config.yaml
d_model: 320
norm: "rmsnorm"
beta1: 0.93
decay_shape: "linear"
Below are experts of layer 4 (counted from 0) of a mixture-of-experts language model. Rows are named router (the router's row for the expert), gate (a neuron's input weights, with its number), up (a neuron's input weights, with its number) and show model dimensions 160-239. Each number is 500 + 50 x the weight over its row's rms, rounded and kept within 0 to 999. Numbers have three digits each.
After each expert's rows: a language model's description of what the expert responds to. This comes from a sample of Wikipedia text that the model never trained on.

# expert 32
router:532463561497476554489517447464558516513535503481424434530516580658499478515441542486516485594519506492511549547530498531550460508453462381475444492540493394571496538528467636539497450450597452525458424498531528516562404474542502408503515461
gate0:599569532557421480499531409491434498611386530442534577507469450570522447574544523534576505551472560518491547463459556531517543495398471422523519605575431431422437544483384562548481562477530388615467435608549424497474510448562434538541464515
up0:475522482517475474476542502498509463429478515470532507524547527524437525523531526588440378393511538553526533517493490463497540462510528474523555480487453510468474405607499567529528498470468513468614484484489498599477513508503533522530536535
gate1:488480479512411530501506531581556520467458471515551465561498529548475440534479499547453530482497501494561444463458517496562529469496519493542425463504520482555465488514468449418612493443599561446575449456436493539536492483436486451437485520
up1:570524541471424591545519487503482437484528608497478450438536477519573563486529418533517483533441516477501557464560576558510504493461559510440514524544445492414458457590394487440527526513453522493529476489547387506442527534536463548419514452
gate2:559591583511472493423579553539535489562472549553598490441453450495471441496519494444514582549451438428523530508389463512553548526553547514452571514507496465463429480541495480565475558520549497471427499521467475585540402414453542519487524381
up2:428549517565501468614447469561402529483523474493426451495494455523429484427491456539517495468606531432484543483524527480558453583495501393475534526521594449578545561472439543528455455499561544569513480440553500557411513573473535611478488479
gate3:439477527526522434421547529485510457501460446387561495481513519460544466541529444396543489461512633422553485532587518524407499503418544461554444527438577507424447513512525437445514453432540516429562479454516605485541479500545459462506429492
up3:550519519441479562521543512483548508466519559520598558544521543468484543502526474559552438518456378496478525490475460506482433508594468430477490500456538464480561556593460574503504544607493510565472460515508435476385471524460587478452587509
gate4:627587600534466498468425541581526479517467435566505532475522524559448491482552501519502548496573602638499591445485478508536566521507436461370485524568593494489487402467523497532520364569458569474499433452663487480459475639522450546467505495
up4:541413529501481418436457553525524451614518471577459539518492476537549472492580517464584535502443464523443540501546441524525573597442423420454470461524558402451454449482416528518458471485520549525465457428475498508453411549476454453544465510
gate5:553514549504461481524561489549498447524529551419560504493502503616540470522472524492532538591526566564496456464518492509503549518447507429543522402438507454571479539454474433501492509538555533489538488520463551543505486477572436518521525503
up5:434444473385596608474529471503509521520466475557492509399555454509514422611505578561475604550583527569550511574461567415500476488521551393404538538408506462448551500487532464520417528499503516507488495502481557569403487544473501445452514509
Description: Brief initial letter clusters that begin a word, like co, un, mo, ho, w, re, as in otherwise, somewhat, landlocked, lord.

# expert 19
router:519353603449474523467462458527604437437489559445481512465596501652583487489511514506487430525557543453511465538486510427497493507441434419497492494541488541541549562467492453570556439473446606536496490567494529507521382500531443480559469569
gate0:454465450534485480502457518435553505493415477496523455436530601622504467510506434529454454492535552541543515612551485521471366501432493523525511566445479478507512524540530582513465409561471526490472445573524539464472495514529504489571471433
up0:552412452556389477500528526584581469582489447547528513529525550533403503531374577492506432556443512534484574561497513569555479534526423498524543549441616547471483513501411497450582516507556518522545490470466493536476482517418508557577528551
gate1:479443630484464525525469446612498485462413466431515473534500468593417558511574449569598558505554529485521550451521429489461525500533504489530539517444478490460439454568443528523493520414577531450545466471598567511476526433530442420467560504
up1:580423642478502472505442479467498406425448441407550457567519471488489557462495500548460470484434455521552513382443437472479515458588445431558571474506435485527433517471528490539419459495401522519561516463516499471477495406494441406565502421
gate2:576492496589470521541509535521534512520611488486626554383453486456507459519484421553520561473525553469536532416550441528428482376496494538457498483540457441517565553441502508575495545583484461574552402482513432543409468510467501492528508564
up2:516505447503531482592524592494458543439517554515466512513498489557544553558431501454567533444532576489580553493485538506392487467551471451497494497554429559552586473414523475470585505482456512626480494465495541510494477506541515575560561530
gate3:575513472438503511569439531400428569557458509429617532434481549443510483538582519534593526516440554534505499498582507528475460517494442453578470428434378541428385552502512450549509450488555532477547435441445505508396505463447527523563496495
up3:484498510473477510481460522472428554535499507532527533545493570469427503573583545472594512520530598399472482490562568456546572503514503527546504528408537539512488537475529544525453510541496469478471538530477487523438465424482509517435536501
gate4:531445502464575504470501498592529546482521591510472482456442448539550524530401483501524463473570408521558541532526516503508444471450610527554409495572434507469511517589507497523551554484514442552465479492537408525530508574525392599464544462
up4:532492509463481514462482452484442444553421514597476485453512513496366459523392567564596508508507438555640542505514443507429386537451467495534530512407488452484428600536525523502543446474471440494537523583571392518506489477534584438500479442
gate5:413446445472538542553431484443516452551487567617398481576504469461465492555536531502499397569529458508570556412505497481523617510473465526478538546470449473502511556527520576497508503452470531542481555550526504426480506548481555505529482615
up5:658459552502429530484452582511520500535503439555435526555417555520473559483553546579468544479478572587490463459507512542526520431494480432464478464485568494441426546523432412459465470473507552560511513517545512553490481516516510474503580426
Description: First syllable of capitalized names and words, such as Ho, Cha, Su, De(gnan), Pra(gue), and accented vowels inside foreign words like ä, ör.

# expert 18
router:524622471470482546484560559501505460478521463436475512451561480492503512505515437514514489459419518494503497548400521553589560562514517445509495548542507426521607563473438490428566470495631494529437532485480481568518504482550625497353417489
gate0:536584509551421473479542464557434441509558484525605542490506521505532536415484540470463602470515548465502620566414523502468437460499469568506529479498497595598557503434526608451456588510478438494581468502508492490543500445519455509531512480
up0:498503534520469492544586442465510549521470447479550498486508487573521537473465527602594473557509512565458444548503522469477529378521502511503463502542509464480459551529386567471543430422364623540512550452524519432516554581499573463426454502
gate1:431473451544500439489522525560534521558406456477600450511611443520518496472496585407440492448487449511547557577564578536582478432474440596452484516509501465510482453554489549420616413496570592491540490491538539580458507486471519533481481462
up1:548432462498384529594467483550412529526533440564521487464480470406535497522479505526463553474476526487447512447422507510504430453527509488489530432482557516421486541595440416523538520441547474484464562498523597426515593457504381412526485531
gate2:456445456583508486565549537417490433470463492527507513425560463611583522517544437553427499486458524519543456513426459552551501499430443457478466529380480448496575539437548467496457468473513487499513460456528504478436600586423555472514445508
up2:468543520540449402551515569450501461384520452498482515447471516551506610497539470587541486430482470476522554437486518602471559617471515463449487533450448514476574469498520482538493527570474529422505527427555547422468489469534525503622430490
gate3:436461503503513480395443496462534558463530506531491530552538515510494473484445523419468475461512515567506536469434494565453455440428518510432501472464514484473484595571492499519481518404546560500475543451383555490445497504448449540592480524
up3:490488534507432449516528461507490526519529617514420520559461606427500484572467478585440468487520468514542523576471474554364489566542559479427530405499549430572548580426460517382479473439470451572567523549502530491550468446548434506441540458
gate4:602465446543501446547490530565524562549415459484490578451431486445486464433507510478537555628491549470504519534509458536448514521447545490541509554464585431518514503545484458494488575560485556473433434471523528518467511521476522547495432441
up4:564488543491418560520524514530557491606535494454439518464458458472477482489496483488480448517485534544466529546487506513506485454517546505602549501453556459452483528556500603454515512453567544473513496484517475481394460523477530441496493430
gate5:499562451510453434528477484413564573512506486459501518481641489557512539586471472404531514485527513561542523507594437487589561465476520408524519568516551440541556515607484447484608567439483556562539529469518493514463469489436571460509486466
up5:465462481476443478439509461460489462572565413586613570494549443570496503498521470504429485495547582465503468516560489472484541518464519409520601517507468469493564422572485391516506537448603528508540442542454564444454551552477529485526453477
Description: Coordinating conjunctions and articles in prose, such as and, or, but, a, an, the, often after is, as or commas.

# expert 36
router:443582496524564510571520431526513440528422424374530452436497483530525449460550529525576444451415534516532585444448492456482608562571506429553436472487483431543535425547527506477573544508537505517477560489572460563466521426449526506460528446
gate2:449525536589501430594574526472375488512571406513595503512442557426467482541520438542563537551454468526441422444474478526542440462500428540458458492518453574543507524531464511575609438504396440584436497503520449515515493461517530485464420535
up2:519530516565547499569403561443555589520499462476538501522483523486578619442495477497515501551461469501362518421450507525465407482423463490543495518458444448497470609480549468475453455478509516463527517451493393582519542516512541533485432460
gate3:543485479509488540438536505424557490519504443523460520567548531533591476539503460488444489434496476526367466539485433540504471444436535537550609546528477573434527509566530483457584542540473488467440517435528488561521468465468532544485491509
up3:581451454557457533442485477526561414587590537541534546573455551586516506472586491483491523468510449494479483470553503550519491445450471469546478531489461547399440488520524470421534400526533454477469499460546541572454502406448487461466498528
gate4:513590490509459479579515504428469426578495427476517615574523380491451544554473468470500452482546467503548539525515519478537601552516527628625454515537477533423543474518424409563501503456592506488579529410590521472484523509517494461454528526
up4:485406493513526574400546549594534497509543485461501457532522496475531500588490575562497539550461499461448503462535456605518437479480522428432486516493574461486506568457515422579456540573459457407376413621539424506470542472457531479506496538
gate5:486520589515420519504548435518536521397510544485464514480519467492389504640539604532544436502479560519336470501599492415505444551502483505477548432622522505662402495564379511500497572527501524420517523550471480523553519533468439485536533457
up5:413549476444430458513540557499430502493359520410485520475509543559496522511500575542467611461476436417504550480529496427449624594517486566523428380493413521469469554529452513530530499527488552528481509520618522544523491585569542493436550457
gate6:519460538546475508601499554609575470516509504471433415504525586488484493497459594607472458464437548487544498502562491570529424512622470476555487506460513406537492491440446535420557536589545437525534446514461487512482506553540538509511523533
up6:507469513498497479548486452505407492402445542516461513456498520526495597513441493517488522485410489535513517511519457479482558524450518478481605511550600494534529406456485562536461517454476393538515485496416524588474529567496432497531552582
gate7:483663371547543499568523533481590543523614480560586543482572451380476507567577510630488538439492528511507411513503504450475510530562516524566453472492399493539558521435608555499486571434520477445430532516476522450498488517428530404436549439
up7:492486452520539507495567480520563564514481484473503563433562433461398532618485518559436537400521542520537436544501514438564551543499442421450560439482482540520460465548546548429519411504548412487435457472554599494519471554488549506407544424
Description: Copulas and auxiliaries after a subject (was, is, were, has, been, be, not), plus adverb -ly endings and main verbs like lives.

# expert 24
router:510434535479436504473418506557608489536477534394447551551577490628575590500523411513518488534505399496511555557403492483473472516500517510462468473518475465521525531442380590607551496465493494525515536494370624421497487517469487521468476535
gate0:442591465510546486536472481468449478539495564442538564497530503546510607505444505539497478505393533518491588552511530540489434580471472454498506541448435495450576522504503590576566507497564541460525542473427506492505496453603487517480490475
up0:496601521365479495448494440442434576464436497425501618503677452488528497476548434437457480445566490420438562385553483525469556508507491549454482522526500452479530488535532520520520596458514552463458555542541541483472448397437558533475473407
gate1:569400565503404483479505534521516492492535569454484461533371522462577525633536525513505450512519481511504469498504555511475540458502579535519556502513585472482419476465545518435450558477478495481507547542558546422423490570492442476416502517
up1:377556465615547520487576532533570467475439475594470603524470567541498496422424422421465505487409504443518553533613504518516503452575471477507470500543445508489455508516444467507529509482554568456502381496507489578546461546495547500510481425
gate2:519518493490577521494562511498552479500479513510494529563501514584497442494515611450468407519485514621529586635442491427503417431539453506454567455445527480572515536527561516411532483438395470458520488482506501444412469464458479495518534521
up2:438631584551482457470528593537453504560452431604604468455492486589567554455528570508458486476424565465500518473455468548518475530510428482500524540541501454452469525545610468427575452463554484428525474548488460536520475479484575527455587536
gate3:514492433549445510470468474561434446562509482580490603503490577505556599467435542396534435529541597476443516498545572476445513446553385525417524497508520539501525518455460531422514458414380486555521507479552511523515528493545494492464544445
up3:513474552514486570404565490522408522547524452497483520555539495529507423568443509577482490457583530475460542537452431562438546551499476581552562471510482491591483459444464420608428498574500510607515494443556534478595500482628369533552508579
gate4:483466452401419592521490602436565501490374517477554446477474532474460559553537480568492377500503442585556484488462537503564542483472444469425481549467589536441537553578518515547554532476439513495542579499620598474467512569505463496522702422
up4:385428450435532543552511517491501549480432482435559485532509509517548517449474554461450525433481468491511527442463430508598492501473422500429515576551534427482519474605516460508520596469539440484606537470577556601460483574514515585505530423
gate5:421485417571539385573421430523461475508363525446397564498506584590531522547462499458625486477484450469541482475490585559517502512466501420520472517475460504517566471499538501473442553601489558519467504468523487478530443497493471647493535439
up5:442499493455505419474436470493424496477465510483413506480525554545551540524453508473679517467447469488539485573508533563538527639485465466512497530510554449404594519493572548451487520487503479488427509508518516451435449508507475615476521500
Description: Opening syllables of longer words and names, such as Al, El, des, inter, pro, re, con, as in showcased, Australia, redesigned.

# expert 15
router:499531427497429454530497487480532515493505486370483492446486542474589536493479501567501545512535540526563489464474527561552563489531536513490413566434470466450446532573472498456580496426536529536428469581537528481478608576508472650409515488
gate2:491505498502461531505528523476389529484458467513501503543441514425427517588541518509442498507446509500437509449594466529558429484475534452541420535507464560440469503544599488506558603525541517476467577639520468466497554440490437539568554577
up2:565483526504545473462409433539594593589456604482530535491476534473503495511495507422565550493485537550557550558450478542473415577522381503502465508509529487466453425510496486492398389541439567500550490469565433533522327533540465480471467515
gate3:478433549561450460513474577513468503513544498528531495458462496531462508497488566470654512507591462532486505453477438482524449443489549490577527486486585503400425611519512586478483480530540528554422441465544432484493533492528533518491501514
up3:492480407441484553533441487516526548465533557495511475525435532474465468488441478551521584458446490479452608475547601457504444450428449487514568430465478496411508556538477611478457463576458389492494423578527503522543514410446453493575474445
gate4:560501473495454442573456560496546532449574511550584555484460598531523523467504463538531392537488556518497463497484487536484515394477541483534550573606390515486535501486452478482511455525498520552478483419588454580493563468486395482432540488
up4:519469467392587407452504504527619495509388568496471529418517492518566492475577583539529463591477401538564429545529476467563573516473449528455536493504525519558465453484490513478453523450509516567441562462555375489486542506495519460431622529
gate5:494441421501493463564543491469435522355535477485505558485534491523530587532477550445563492454552578503549550585511529444523511372485502443448517516470549459454409557554492568484505554550521487569539432559472506464494496529441503403542509502
up5:498581486491485574530513506510470423463502520575465483430528585467503559521542536478435440489526589513518492469455462396522500427525457543444563524449560512490491532467517485523468487428520554483567429542478486474589454427508434448519628534
gate6:600468451581483512532467509543497437504460522548433506507599486523459532516543491552548448421509537459484573530471417456509518412596537475490554420458465486580558421558472377487515518481519517517526485486451522442589523445528589536535570491
up6:448577527445574499510449422441480524460496424507517555472520505507555452525561457485425525495502525454444459526508509508419480537468506511398472542598508480522471481569564564407480612475513442437419541456547510506409427533402587401496509399
gate7:535509515579564547636455530393575558399475486442567543512496469584445520473470532497569415453567462403482507386490508535419502541480501522537592508553548592463480544487488524513562521505458468492505477478507449454537513485502596524528435452
up7:501492490470526478626587472406589528560489520483576445544535490464495506411538590505472447498431432456522501471535531525495461538493524461562472504488452485467456542448452465470591506429615568383470590415459506592532461584404555446485517472
Description: Double-space blank cells in election tables, plus linking words and verbs such as with, including, became, located; also odd inner pieces like Cucujiformia.